From a checkpoint of a small mixture-of-experts model trained on Wikipedia: a variant of SOAP for the experts.
Below are experts of layer 7 (counted from 0) of a mixture-of-experts language model. Rows are named down (a neuron's output weights, with its number) and show model dimensions 192-255. Each number is 128 + 24 x the weight over its row's rms, rounded and kept within 0 to 255. Numbers have three digits each.
Before each expert's rows: "comes before" lists some tokens at least twice as common just after its tokens as in all text. This comes from a sample of Wikipedia text that the model never trained on. Tokens count by the router's weight.

# expert 2
comes before: "=", "-", " a", " been", " an", " well"
down0:110112146163108152120094134095086128107147151091165141161124143140130097105128175129130123144128143156107108162069071120131132163112126102200131156162140123125118141130179150117162116128100091
down1:151087087143137115088091114192095112121101123125153107097099094134091129138151134135127130129125105099137094092118158131120107093126153127129148173149116133124092122106127106086117125078094128
down2:139110111121133152112166140125132139091145124112139130125131109153130139160113122138132144099148130097151156119166119082114174118132112128147082142167151128144122133165115109109129130151131115
down3:116126158165105147128121159151113162120098141090104132092105119084096090097126130119077105170140146116093118081125136148142141133122122104118109139161132129094137091081132137138111182136124133
down4:163102115146125169101115138104120174134129149110082138129163144102074104122153130168154089086149182117127162141150118112091106140122144147106077140109133115156133126100105115186084118116120098
down5:113170132128124103089152140097098154129099173122112109155093155175079103154129091125063153093078114133105141064125123105112118172101127173109092149135108141107106143106137146128104118164093144
down6:114123143160169156109168111092100114153089129141121136136088129140112100118151138141135078097137139138130143147100192089127159134122187076109116133121149111094089107124140102141143138178114153
down7:104127135155130086183102145152111070103149099150108094131114113097131089131156160139151162088130113145088108116126148167104083157135153140123104106120135140096125106159090116090124123090110156
down8:182112088096100102142153102118099124151157118118158149135131133171186104123119134070143111086076181149103161132146100147125191109162147153141083105183149128129148123091146116159085138133117158
down9:135148136184129139108132150143096112138145172101149120104153085120091129151127106160139173146136137132113142102100165119137101171146127121097129179119107100094141127095134095119138074187058105
down10:126097162134167145157079144087094121085162108109126124137103152191113103126105107090130113143094133152118181089117114129151097125089120124133154113134120163135132124140119153085173129138103132
down11:124073153136152144148152155194120173146153162175141085110136118060125071097085111118169156175121141117141149168083114080131108152110154159139154106128132132118125143109107104112139068132141146
down12:206128104106125111106162093132169098165145090132139097128121143107088134151127113137157144150160155095085114108130125153138150066154123162113130132114097182146153098102134125105135143122126111
down13:152135135116156115124092095149155140105121095165151124111114125105138108144125168097120138120078119155116106147124149081153134142105130145115145122084149141155145156169147103128136109134124104
down14:148138139114129118128114104119202085142162121131102131134117123126152094150151116189178116109123103163110115133164092143148137157140101112119134158115117103123122143132118138141134136149115133
down15:155148125150111124156145124149098146120118151123148118124136165152127126130096170164122115102117176121136095098128111100143126171119118152125115140101137149096135157068134129138148142154146105
down16:128141110133168150126148143114134156105165102075092114151102115154157134151138074126124124148107102117122157108111106132128133112121129092166094138170098140096152148114126131108151195145120143
down17:121137117119123116126119137136136149124135131148137114122126144120104145148074126122111127137126123152100110163080066104121095115097113147110145202153101119120145133109108122128118114133149129
down18:147110056087095136124173153126149137181131131126138157117177141101098131131131164121199145135147154160167140168097131131106103111146148124118177114148125137101106107110167136120115122124078057
down19:143162150131122141142111139142118088141125084109173154099142145131125162150146120130166118145091113152128153110113129142102123115118107142129154117148090121096146113128142139109108095128136109
down20:142166136110144179126084115150125124101152203113097133145101192145154114140162137129128119199114140180131100111110147147170136094104129107131131124159128177140124117150181114075180161095119165
down21:111155127113105105144078120153117111146159174148153144146140093122111142121138124142126179126121160119128101129124087116151117161155142094147147097092155138112127169123165104107148128157127109
down22:148160147161097099128162145130121140138129149164106100135090132138136175145101094129121147125138144128157135100131087167079114153119137123152118165104126102124123112146107162144166112142141156
down23:139127116085142122138091170122158126109167132130089150144130111129124161106097081130091098112161132126120133122164100151112148184120125132137154114135109146165075111137145120179096137150165089
down24:130084140059150111158141115128087110122116181143156160141096125105134112084106118108139157103147114108119118188118155136126139117111132135188082118097170127117116095119148098088158143113136165
down25:139138146113098091138160162108116111132141124106105148135131121127117138066126126123129111157146126147154101099125140081120149161126139111154113142118126159165107108122135149144126116118128095
down26:146119189160156179109104143124137118134158160119124113162112105145136119155146155136129102117141137114145071109117141127110164117135173098113122094176097191147142121087088151109122135142111102
down27:182150065177160135123161128141136136100100098122106112167113097149140106138137096098147080158075110144155101145150126105164084172124078146135124111151109130103096104115120124145137174115137166
down28:112130119091127113123122103139118109102138098159119143129138131168098133115156122119115086128133170108103103140096128119217160129147121139165141089075113198107136113131138139098151161134145119
down29:116114120108211151119128136156143162148172109143134143084145118122150095124127141127138140173122118114127124100144119119160126118158146119118165115079124124151140096143105118143082116085145086
down30:087182127102115133109117115121117135089168116127091142131141113115135099146117130123142133079092101088141134120119139171109132145147147123145122170108134116121159106127135066129109124138148089
down31:105140135128134108108089123115122136126097125171099120124121146156116099116139138131080137156142114077117121119198107129106135128192127122134129145158124109165138097145129150149102134137143109

# expert 10
comes before: "-", "|", " to", "ed", "ing", "="
down0:122131096112095137140088143138127152123059157138145158140124120107168182180114142140091143121123174144136166119083131140129129127160157129130105127147107087102123162099112118139107088133182147
down1:135148110052138110141098129095137124160151103105147094132109070145129110106167109096125139112190133129142124087147088134101163111177130095159133162173109106087155124129110116113137119142126172
down2:141141110120165141110146121170156076119174087117077107098126135121150123156158128122141109107134134120106131136159153140141129121105122124130149144161094091109144092099122138122118131106130118
down3:136099094159070118163143114171122098145083103136113127142199112159126127104120127163147095142136109133115128129144125115125111114099143162103111114120107107135169099109128157116138128114170164
down4:128113112145162107143101145158118090109128131097094141111128141107085116081104089137145102140109099109135122133130120091119120140103170142200112121123148092128159133131101128110119120162127117
down5:094141106110118077141080090108106149172128117149102142100105154121116113132148120138111117080103075141105115141133173126131108143140161103137141126104114141173118117153132112140142167161094090
down6:185119112155121177126139107130180106113123130141124122148152112102129147096144107142137167110112179162109097127089106133122150154100085093088159142106106108093137104122130136110116124151116094
down7:109096128148119122136141075185092129158114151102162117151138117139114110138124134155082132136155152134107130130115104100143119127145113148136126147090129125117140085114125150098105155103123188
down8:154155101114129150141143126123110124128133138112123143113120167143126137123131134136120125127094089119128086148080114102127113175099183158166113151103112152102116106136178170142126112132104132
down9:122132106091129120088131129178121144144112150149185118141142146076149095133162138111094158142132118087115047120160146117180167158103084138112145131128101122134126150131125152100114162106125129
down10:136110181151111155089164141120153147150132189119161138119110101153105109155115161134141120152129104126126127137120118142120113135107165126123131142119138128153095132117112160124133148111151144
down11:109137140137153123121088167138133149106120114100127122158117097115120156160101079141143127159124137113145132098138166104122133123138119142115108154148110098138121126093131126149152105183135160
down12:116112080161093094151112123148152110134144177117158143144136110112183114132164121102104137122121109120172102169105157129138120119147131116095205116129094139158136096105117143125170129125151112
down13:148137140115134186107109104130145139152109131138153103112130155107122136157153119088157158110152143111138157134142141155144091116165114158153161115078123153116106160142119103140111096157116105
down14:138134127167149097139115085164120128107123090120132141151173115134138107148111090091115144151137166121125113156121122131113148133122090131159179138145138094117122117112127126095147171118123129
down15:153153119085169157114145116124112170115136191127101126134158136122116159164183138127130171148093099130132094121154112152137082120160120138082143109139123129134143124109113138113136114118159121
down16:151122163080121118085143132154104143136165147144161129127122125092112097173125117165140099078136116146164173099152121148121105113127118131103138147171170151150180138132161130105086115139105088
down17:132143155062110187105107109170101102168131118122144116122125114106147129118128141130124143091129097134157116108154143154101103169138147120128098087129131117125139121154130087087111148165119154
down18:129164159118159126107141105099140116128180121126135147115131121160136127082151153099123091180154152102134123123126159122114131133104113149139180113155143109146146116093162133129119142110132114
down19:125141126131135126083136112063108126173114162111149124125090132138136124130154133134130123117099157118120138138130161111140148145127117101138140121148093146167126102143099155117146104178106083
down20:114145127138144149130117103153097146138093153166117096159124077099195132113107124135094104106161111173177106158104128130122132117119163086111124098147109123143113141135141100109153114090100101
down21:131091138137135135121145114114121166108126121107169134114102117154140122143172132133109176137077122069146132065090134118091123107111108105119137102114137124136110158141105120136136137109107092
down22:105139133160131177067100107171135100126142141110088122085137090129119112078125154132107095113166130105158160097132126089153133162125176145130128171164121133125151167130109071113173160079103128
down23:136135167144099125104114145153121096128134129137122079123131189164136177157124127134118151121120127110158179125137092104150144157120125163124095126105109136131157140125127100112153095167173122
down24:093113139140112143123150113105156094076131144120135066088108152132129159158118170143154124123140112114118137125118103116123122141119146142132156128120095138137158161093163092164116111125145129
down25:082124154127123113114099102130096138165125147125126118099126143123182106139143159135140122088147078132168187083158140141115105093103135118118099049156130164102117129127081068143086142111143120
down26:124095140155096117107143135177099082108148138126116113123112123166156117154152173126104110091134131120112147099143113086123133145132112115122092114092132125140117111120105125120102174150117153
down27:164144126111138157114141137119150119148130095125110185136111163131114161169156131110164095090108139123135166123104106146122111142070144143099101149140124131123148156144139149161146136136122126
down28:142110123146112054109119098122118116160113120156135110093147152124140156089124101128126167156146134160133095133140121143120134094120154116113133123086104114132139130168134154121161141125119111
down29:153150128118145136116160096128155160122142114111096085131141180130094145132137114095160125095140113085142126117108104126175166194148132121157108150112121122185104154129133175173098098128151162
down30:203132113111154117111119125135110098133186116096137167172177102097159121139119136139110121135129152140131128066088097116145152110135137115121082106121143085132130129105136123093108145147112162
down31:122169113142139163133119135129110126157128113107134111152113114093153093145099110124138145122079153088128123107074155135153129130117211130148143140137122128128114090187129102136152140151117137

# expert 6
comes before: ",", ".", " of", " and", " (", " in"
down0:133153086079121093163119125127108133150118146121136069160099097144139181136117112144100119109106112131133164148125095115121142106106156132142123086166150154120129127137134119160125107125107127
down1:134142081149140118099150150131106141123142116148131132132193136129133152110095123118137148066150110121110053181127143121118125094133112113130150127164072161120126156190143128138097144119124117
down2:145162138135137127158151156133129194099138155144127148107107139164157131137158122117104127096158118107123119132112151147111145139091149122144103093163137122110130154135123064161146137175137117
down3:117157100174070141098130111130117098124140142074103101149122154146151164101113123114147088158127116117142105118154151103103105081091124155169129141085099114127109130133192083106147123131170157
down4:150133108153122145117090119107102140108099125155115120111157085124148169125124122142123123149155133208171121109147143121109135118086149194104104118125105124137130125112121119136106092117086120
down5:073119117179144130137127120154167146116126115134084138143164155111164127165124115111137111114119143125110141138115129132133145090151135160148130194112085106161155144124152166113124135136131123
down6:076109110128133096123150159111158121143155117141123111108131123152114127154158135079094126124114133121170136170129124120087140117128122128141124176129163137111151121114128053143116123158119129
down7:128136126126156142137087126152165125145140083078147134138130110129112092149118144142126117119115145117139119100091131137149142111127108138100115152094162144094168174160144096121127099084106153
down8:135164084158098110112150066134151073088126117104149132110149133141127145138146117084128146158119121153168125128139124162189146151118115122176115127096134098178137153123204131112147108112079133
down9:137127137133111136109143147099129149113136127100175097112114163072169120145137095147133169151103126149119103125120167186131142125131093120157102152115134131106132093124114142132140116147154124
down10:130122154128156146099120062135155095145133105110133150104098129147128170111099148137134077142117144100137113124107135117124142125134114104130125093123104144101119146154148158108152112181117140
down11:123132101120108117117139143130126172140146121114122124140146103138132106122139118143141180176137162143151179162117148115142119135109129108142113118125098137136164108124130119123090130132144165
down12:101151124101089093122158125123109166132156107138128142119120150125132128126163193093107121176129137154147143131146128114078093183115096108172082121150100128124121157146116100127087121175111144
down13:113098145113106142151108121121140125153158121168144158129135129113124103157124116131130139137123155109099155131128157134139124106162125146160134102166160140140178143163157135129082123135090107
down14:167105118125108118140120093106115089130145088141100124114142124087117096087149104130137197136114119116170137098122111157096134156128164164094116153120173156133133133139139150106145084168147138
down15:140107165079090127101104140128123141130130132098144110113125113137152128141091136093109113128119095127093126171123088101139098129207152106172140142140104106134111123161076120143149098120147142
down16:119115109123114125140124101147120123168179140106103159154176139155125136121080104163107093130139216116130145159136095101130133119087136124130125130135089117133097127136111155126176096127133156
down17:130129131117110151144117130099130097147141166157165134135130134146101135104078157111069132130130126120136135136108169093105145144064152138094139173142106153110105128134130144085117136089161172
down18:158148110104114163117113161147099105107120138109086142113123172095118151145112103156168062171159149110123113123138077137119153127132100160134135120105168097102150146140155103119134139117114133
down19:106152166103134159117110152136104141091122126069157126129084146132113145081118144117152111122128111142137118141172157135119132086084125119111102146141145114086138131118124119153140126109106141
down20:098094084142123129114142158166164154128122100121105140131113128107153101087203128127103116140173140128129104139177107145124130195142125136131137107113132186112098102111103122150118119146112144
down21:163116110145126153126180140127145104136110123127149109122143152110110080137134123099130122122123069165111145128103109142121130138158088110153101100165105180102144136143095129111136111119131138
down22:107139170043108139145157146148128127108104099117129151151157111119130079123124148143109128088100129092128111113129148110176169110085086127132096162086104140117121079109105117121139112122102125
down23:159162132119145103117107169144168147134105120111099161111117135101112136129154065161111153134153112147162096117135146155154109102138124099127098118125166129124119087125117155125167103126166142
down24:112119167118148140117101138144143102091148174148121132117131068081141145156128129094109133117095109116163164170146106106126154096122102138144127126119158087095132149107129112127129125116167139
down25:164124130116127107142188109137132145162116155125122131103161106148143160081179171117123151121120126137133127152160130111130148102139143140123146130135121112087131107155155118101140125141135127
down26:119141164192166098151109120159123096159139180126121104093115118118106112172115094106145094136103156136127086114117178132136095139142128134076111124125127183171130123135109123129104117151124151
down27:127144144139115167134123164140114094072147144143117138107143121142164139131080164147120119117143113105171138134152102146138142149137138079138131129101102112156126147148133158176120105161166136
down28:139097169161124129120123133115119115109133158153163151126118136118138119116101151121115151114106106144110118076157106099129158152110132156150113131113113152098095113121094144144131173122142159
down29:150135138134124109152124094146103129129143150142128104140129053152122102134109122115105130094104134127121106141123105097126099089143121108143129140129145131107162095119128129075094105126139156
down30:108117185136105123116134164131099114138097114134163119095142149150115168063104140146088143132135091103119106113160107093116134143123105110149115137123168142126142184118139092136117140165133120
down31:097131127124086175119164152120133137106164099136144163124101134137122170122089130137112106125130156128162136103139119097113161099138109168142144121115152141098139143099123092099070145099143168

# expert 11
comes before: " the", " a", " by", " his", "n", "e"
down0:125126125178188106160110159123102130141160151131108147089068122106133130138083155143096125105101093130113149102144144098137091140103117104099128115133138136146106156092128138142114147146157154
down1:093130103139098135112152152141126149141125146141114093087157139097122115146137094074123153127163145127095172145159109134109137117106149129125168125109125105121107118123128137132168124105151108
down2:137135127114080089132173134160116120096161138137153149153146122140140127127145122128170162106134083122090128118173119130129116128134075091154128104162149109080161114162153153108126121130154120
down3:119101135131109098154142109189111159117159099128078160150056150146084139179142134125086116155136151143140112098092075174150105137118129149147138110154141108142112129126134159158132094095110095
down4:138099111082096158064143138143128176119082125149146134081114144109119133091109088098101158121143128137103162139118128111108153144124151115131147162106154163111160142101115108097105101110174092
down5:094142139178119145132103110118121110115120147129146140122107126125134114126145142126095133093110137099183133142106107123170121151091135133130157148114125111113152144134082150111116129125082126
down6:136114120147100180129113169142148125165170159095116139154140115169141149088082117116109113132148122138098114098170089141150123152093122076116106149146154158131169089136132099108121165137111121
down7:110123160101098142135104114180119096134096123109101144137176107090157145116097142125107129140155153140130115146119141118131122085127130122105131128112130146137110149123160138109088145121170151
down8:151106122161085145148121164155134109098144117116120097098141077123121121148124146102145142145141134129141128116134097154171098135093145135123135092130118140132089152147101133139155164133112123
down9:110125144140131162134110129146117159139137134104127110170157116121136108132125105155113138136118148111098116101164112074128108098148123114127151110147126155141148112085131137103117099133127152
down10:127087090131128109132137099122130110084061136096127125138136154105104124111133149168148144107187127142154140116146140148135125115152129141142118119151131128174133139082134151150141105096102107
down11:131111125152151105130187152160142112175105152133126145135144139141111118138119145147103111117130105112114112153107116136134119141112142088110128122103100091159119150151111093149107172175105121
down12:114118094133170088142119138137152125136107085093071116111115143152147106109113126181131119145083092107100105082143121145150131108145157117092124141154133141138138114121118082111090141130109147
down13:130123147155133117153119162147111124122141173156126105115103142106119099073154076121152159120122148176134121172140117133138153081128144122115120125120082111124124150129124154120103124118148120
down14:142106113080128142139107131192145126171110129144159150121103131117121112125088123144132146088104121132143151111119143130136128114105133116114159128149159155107143082128099139133143121114073132
down15:145113140160160112118118112100108149094100125114091082151103129142136084147141096122108125116121111155135145126118161104111138129098108159108091090111098111150151101114084112129149137139133123
down16:166108135132150116165153122146143093153083148136127151110147121086141143130143074102140104122126130144169084152126120162145122091133118135122099114113104125134163075131091111157110124168147132
down17:163155127121111107128135100108125131131146098109148112144147142117128115110135104103142140111132109150132132113143127120160148111143139120141122132125090136170106155144129145124164081156123102
down18:149117159096144154102149115139092145093154133125124169103139142128148126127131140094104125111128133128094140128130135133158141175159151119155130108119095129169131118195138151160105123143133164
down19:143157155161154111182120165124101105116167105113162134135122085148132092134168117082156090102137140089115127135107131136106153171145141074117127122147124125127148100157162113107181153095105083
down20:138147115135109132121161101120140125151120121124119094165092141090088112102115090123139127169098093106111133119145138130125116138129152109107159151171121073144146128141129147135128087112092091
down21:144073115146071118169124119111159143143119136125132150153132174147123133117147134106110125143066149113098086150153137145155155134111159150120147143174119133131160109107121106149103125097097155
down22:121156151115128115157125148092132153091105099149157113116115117137118169133129181137101157127113127126127146124129109115167107137117117084135104119124167124146132127180131144146160094110096151
down23:121122152092149091155096095140153132112175120114124099080118175099150107173167163133165139102127147112117145110108138079097132139125116179137125116160102129168151163116140100171119139121195107
down24:117137122171146117146137155099140105139155133118126134159126087090158127160118116100153129137155142128165039128143174111139130113105094133103133138119100166150088112140117130100153096134120135
down25:106143141119134141128110109155138115133147140095169128162110146122107152148132092120136137135144141121105144110148093138153106106129117098151156180140117081165105152141118169125097108177147081
down26:138102106116096117139110105121109173116114114146145133113131098118155155111138181109077070150133160102191092087155148140138106147120123131126096151134118158101171112128107130108116135100077114
down27:109133124109147142141146152110121130138133132147142156152139120094095167151127127134090128096082108160111148137114131129143112120110085128164120136096149123110133126120114147129106138104121136
down28:126150136139069111117110143105116126163121131159121111150140098156113131138140129111128135126135093161176092157111175154130096142130106151148148064107109140153123121125166160125130128158140134
down29:141137155126134117132120141132135140134147136126166150131155103127132130153103132139113125137121115136186130122121167164114102153121104125129139092100115143109121153137113115122134124138143128
down30:096090154131147108135129125107126103133136103121113114141124099098144141135112159084173132149116135130115167120089088123142144126108126113112162154134142098119167146126132086112151131136135160
down31:123114135147107135151150135109155102108152158142155126147098126080121175128044145164125182134122107106104115114161093108124132123065137117157094143123114102136155112126146146134121150120135086

# expert 3
comes before: "\n\n", "\n", " The", " He", " In", " It"
down0:143132137085112133132131154148144159119129109112155106136146118161163128154149129173154101090117104116097154135121158099130094140177110123101123124159122104164132127129109143135126129098100126
down1:123109089187109106105136122173104113154124154086076168107153102100134106158108130115091126116178095100121098128092127099110140128141119155097144100124130120158139165134105127104126116152143108
down2:119110117124154156123103132118141089166143122152136103127105061161110117124147144079090090090157124081111138129123115157147125150115120085157178111120129140154096130126141122097123071083132095
down3:097100155142103113112107154162108112138118140099098138127092131134133147091120159147114127114154161150141137114136114089162134105141116096130115139110114111136122182145183145140080141096144151
down4:137141104134128139185082108131131163154122126093151107157154116101184120140169068109104149092141120131152109112126115096083162154148111121107103144183124129105161122126161108161109138156125096
down5:156097143127102130111119142118113148170130138106130155139143125107084117132098068138111127102142125098105060133143133088165136115158118099147141106146138114073130128110154158107108156088154127
down6:079167127124081138176138121144183163124102127137117111168111143142080163170155131160079081132117120082156115102085121154141080155135103136143126104118130113118121107118097121137140110120092072
down7:130128107124124130129173129150107140125142111115116122120118113169131127110144137146120122143126147159138123120140103114104136108124136117156148161126097100148193140121103098101151116163109096
down8:119145141121102153143158109131136142141148106103179073121127101135134135154117109141136135119117140118139150089099177108141089087124149078161122130135168126141101144143165117106102138136115115
down9:120133141153110131112096097169134140138120139136157186157127142143070125149150180099117150148130117119149143109123146112144178109133125118107128115129114103100148157113117160154157118101169132
down10:152146174141144084104098143170128153148129139091093086111145125129130157092155140099144130158153126117131138110102120161138105102131124152103110075117087109156135150128148179125101107113130139
down11:156125116144132122104145106214121131139145141106116143099139141104127140139098123115142118109109155148108095160102112157122169131122134120106136181099136104130149116082125123135179147124126131
down12:128151119105129125139108161127118077155122125130130140135105092152138108130136093109139106113122120146156154126131160113150172133112163163147126173128124155135133103127108163152118099153137104
down13:109139128152140140152154083095114111119114139108169092088136131130126133151130129121139111125159100116136124121157130155107116132134129097148153122129102122088109124113105108121090095114110118
down14:126128156124089137167116116153142117117153085159141164150121140118112109158156137133130195184076131108169116152125121118098124082142098143168109131088102106156147130118148119135109115154120105
down15:154148099169103150107094102199132121102135141102123178131146157087176099148135148158103156105172117135136137122143112155111103117144160120154171141091140135118168143163090119114129162129124146
down16:122123104132126092151133117141126128130131138127148136143144148133132101091085111150103120103114127149115079163142154102132142111137103135117157112099118164118119105111167154107132168128162151
down17:055117132079100095166131135107169069103092168106133131096155126154154095126110103131153100123123145171115160108109100097090106175092166154093138137137150126105111154143108148101144131145172140
down18:142146161100168143161163149150144123110131118080147083179116116119094070147147147151139116106156142071120125191111110115171140083121102135111117128136105180137124153105175161143145129160105122
down19:112158113142138087151179072133164130156139167191109144156127128137123104124137073116161065116113152152125149114135137111129111131150106128114150154108135148163157137119114113139162148140125140
down20:143096086129139117125089075160113125134142176156169147104136130160111125162108138172109133101149101138132147110140163127120173160175122147141165136151109118127166150102112167122114174097091095
down21:142112121113132133119134159134100133123147146165096174099100089107132108108107092130110145148151126120113143173110119157112168107154109172126168102152127118125100118137142128096142122134101116
down22:133085145145136146092147105115136126125139134172105141135072135164137157113154119121130099142116098180121137156154078135133176073110148145107106094165110107102119154109178161081128125117135131
down23:103108113156153163129102116153063117110133123111087150111191169114180169102125098127075128125105108197125114129146168166117200129126131147095177129100085108111113096137109130084113131105160110
down24:157109111106136100171114143162175165135137198098119139114113112151141145093106165113152165131130099118160094148077154149144084151164120142142133074143112147150126156149126140152113110124126146
down25:149135129099159099143149079158138107125138121099115121141146127135105134107113137101178120130111090090088180133123118104067133183136108136123127102144131129145173139137128157151117110158116126
down26:139146087109170121075120115135113106163175097145125120092147107148098131133121105088157132139115092134157141107141141124127117140159088130134127116164108102139139125177145100137142064129141175
down27:136088126154126138111146106099138065160138126154115106132139128131137099099123134187146156118084129114104098114108164102110130134123126093115094151115080115123066137142095121134103126148099202
down28:113062123100138105134169133127138121152146168128100104168149135122120107107089134076144159149134103094116155123106102144146088129139088135126113088150103103140141091161158095148131095116138129
down29:129118118101140103109141140137077104143110145128115194159098155102108123088137149149155204141136121138127084142157138178134129110159099126155136140131155122113111119184123169101197103122135116
down30:117131137126119111139096133112141133088123119136192176171047090135145148131110144088112130128160113092144126137100165106130160124123124116116136160113115125131138157088126094120153098126064121
down31:140163115174141137106118136079102140143150150137120136125124113077127131131136141071112151110138162165133152142108155154126116077124113089105117148099097144095107128110107120119082153114154159

# expert 5
comes before: "s", " |", " of", ";", " for", "C"
down0:096117159112114162129138154124114132130135128163128141104129104147126139157113144124105136116126141138109109152164149135146097078120088154111124182119152147157074105117120113149084128096114133
down1:136135174183155131133160090086151134143136091150091097156087136105162135119123066190127138123135140105127101142133125117177122142127139112129142131110150163158092118146122086121148109108107160
down2:127092150139118141137105122143120136129149110105119106124199180089143084146104164131108103126128150126149119160141135172139144105154153120143119119136098173126140086105136142148111118160113092
down3:138124107100098116139131148111104131157159141127138100086130115104122150110135058141146112113083149139151137125108148135104168134083123118135123117110089143120113124123115143145161109116064104
down4:113172121122112122113142115109135129173133149088125107129156162106124106121147097132137128144107134154118153122134121154144116112149113080138171112115102136083106127195121101137110139151127136
down5:140163100143139150127123113138153142127157140153096118104148134122156090119072067114142091126187129168153115164167129136148132140130115080122140139140121138144109161163153125132180131102156108
down6:150123148130147135139111125092138131122146116131136096169130098140072135105116135117151070152146125152142118137124115111142152126103132157169139145131167152097095147160083146180113128110123103
down7:178123132107130161112129141154146129122125117085096185177125106128194150157101109148113108109093151113153117150150112160131083149150130163104115097172118139110159135109160136109139134146155148
down8:142122108103138084146154112152132141121094134129116090146130150117075128142103139136162109147157117169145146121096135132128083145164117113110124119156122181117102177148116102134101108122123114
down9:127151132115134153146100130154133114092149119105127122066124118154133129138137145122096105129128132148142083127079114108150147118179127124151156102088104122140087127146135147136122102070148103
down10:122129168147163110145118117119111113160134106111148133164142138131131104126138115141137086153090141104147156154180159115108106132127112148135106131156153126136114143166105127160146140108157084
down11:123106161132151100150103111081136096110116120175158106113098090143127141144117208139116094132126143137127130098112079107113147105128141151121181111115119147150132130121121135069139117072126168
down12:137142121082128094146167104092111137170127139099132095126133152146149112160154128144158135090123095122129114155139147145160102127122113095097112105124137123123147131122110147140156080115115099
down13:128169136156158160147099116118114145082105111107111152123101142162111162099132159108132115145148107118097157125121077143144109138142117116130121167118141115116092117130118113129158146130080161
down14:115088137153110135159150116153129142132152093102144116144100146156157148101111089163131140124123112101146151120110114161117123126104115095105121152139080123119090093149143129063113141131087134
down15:115144066146083193098132148126140172134112101130152166132112164124094130145138168138144064151161083134115121148123127104113124143109135139105140175100098135133118111136122109168112152138145170
down16:128115106088088141120126141103108142168113085110065123084155092144116117109106122123098123147138121174150134140145135133170133116130157125175115131145124149086131130127097139128153162123090145
down17:129154077114140142115164110155134105157177102184127114134130135155162122120112109132128138140143095134133087118111158134139131124120182123186168100122117093122062106149149119115069151115147158
down18:101110159134141143181121155151140136114173137089116118114133169161104086136119166153153156143139122103093116149178096126132136148158126149160138151122099149130156102129158141103128160127103151
down19:122160166140082174151165137173151151147074152150132142161141070133132117137109100136110177140151133121121147120110086119115147145119116142145137090117145120118164101083132144094092132119161128
down20:119112138137161089139087126136133104126122113107115178139091087080105109126106132121152130131094130111082112119102121117114113182064129132123095105087165117145115123124131121117117135100086110
down21:129169146158126160146129141142110144150179136115119097086095136167116142148097066159183145124165101133136115109149124135106095087109111146163136094147125123156130125149158120152103144118138160
down22:135119119131173110172104099137114132080120121178095125131131144132122092114144131083138110139141142096087146105151080129134110161128095120129116151111167148134159133118162152078124115112140117
down23:151152136106149156140152051156152134137100114135180144124144107115134154128148159181143164111123126108081122097079145073120154134107078136169122152139155116129118104109101132147142156159121145
down24:126131148142142105128105119134177161165103100111129103135143142135141089112158156096129087120099104127100160118125137120126103146125114129155064141123123111160115163115136100127116077121143092
down25:133079126079122120125101124090127148118102094110140187098125128172144162142154148124132135153134138130117095153129132107144116152155117114089111096099097126145062108168101121110141135106144143
down26:141121123155131144161093105138130170175187134162119111123131110087110137155148101153112128118113111154130153150088124106133105152155157175137126117142095174150151134117143150122118163120090123
down27:112148105161132103098106142123102132114113134084117122158129172175140143152108135186145208102106150146095129161119121149126082125126136129136147087123122126139094147110103126111136133150135138
down28:139137123111130146139151114150131124111124136152096133141125074116140103109112095101161133138106128109102136136153117146094116146104131120132149121128109121162129134148155110141105156117152096
down29:139130079119115170139162085113138120103081109148107136092158167170117170111140127106125102122138139114155075098109128083133137182136131142110097100101126127154142103120123155173086193152143122
down30:113178116123118128173114150127134135111149087181098164120155140173164095131135149134099128128102169127141140108158122114089101122094137168154145138142062122146156164135152135179102106118098085
down31:122129102095131167175137129155138163096111143149100114126115130161150119116138108139151143113151138149125133100127162125119136134105134111084119116135122149150125138135130106147137145150163105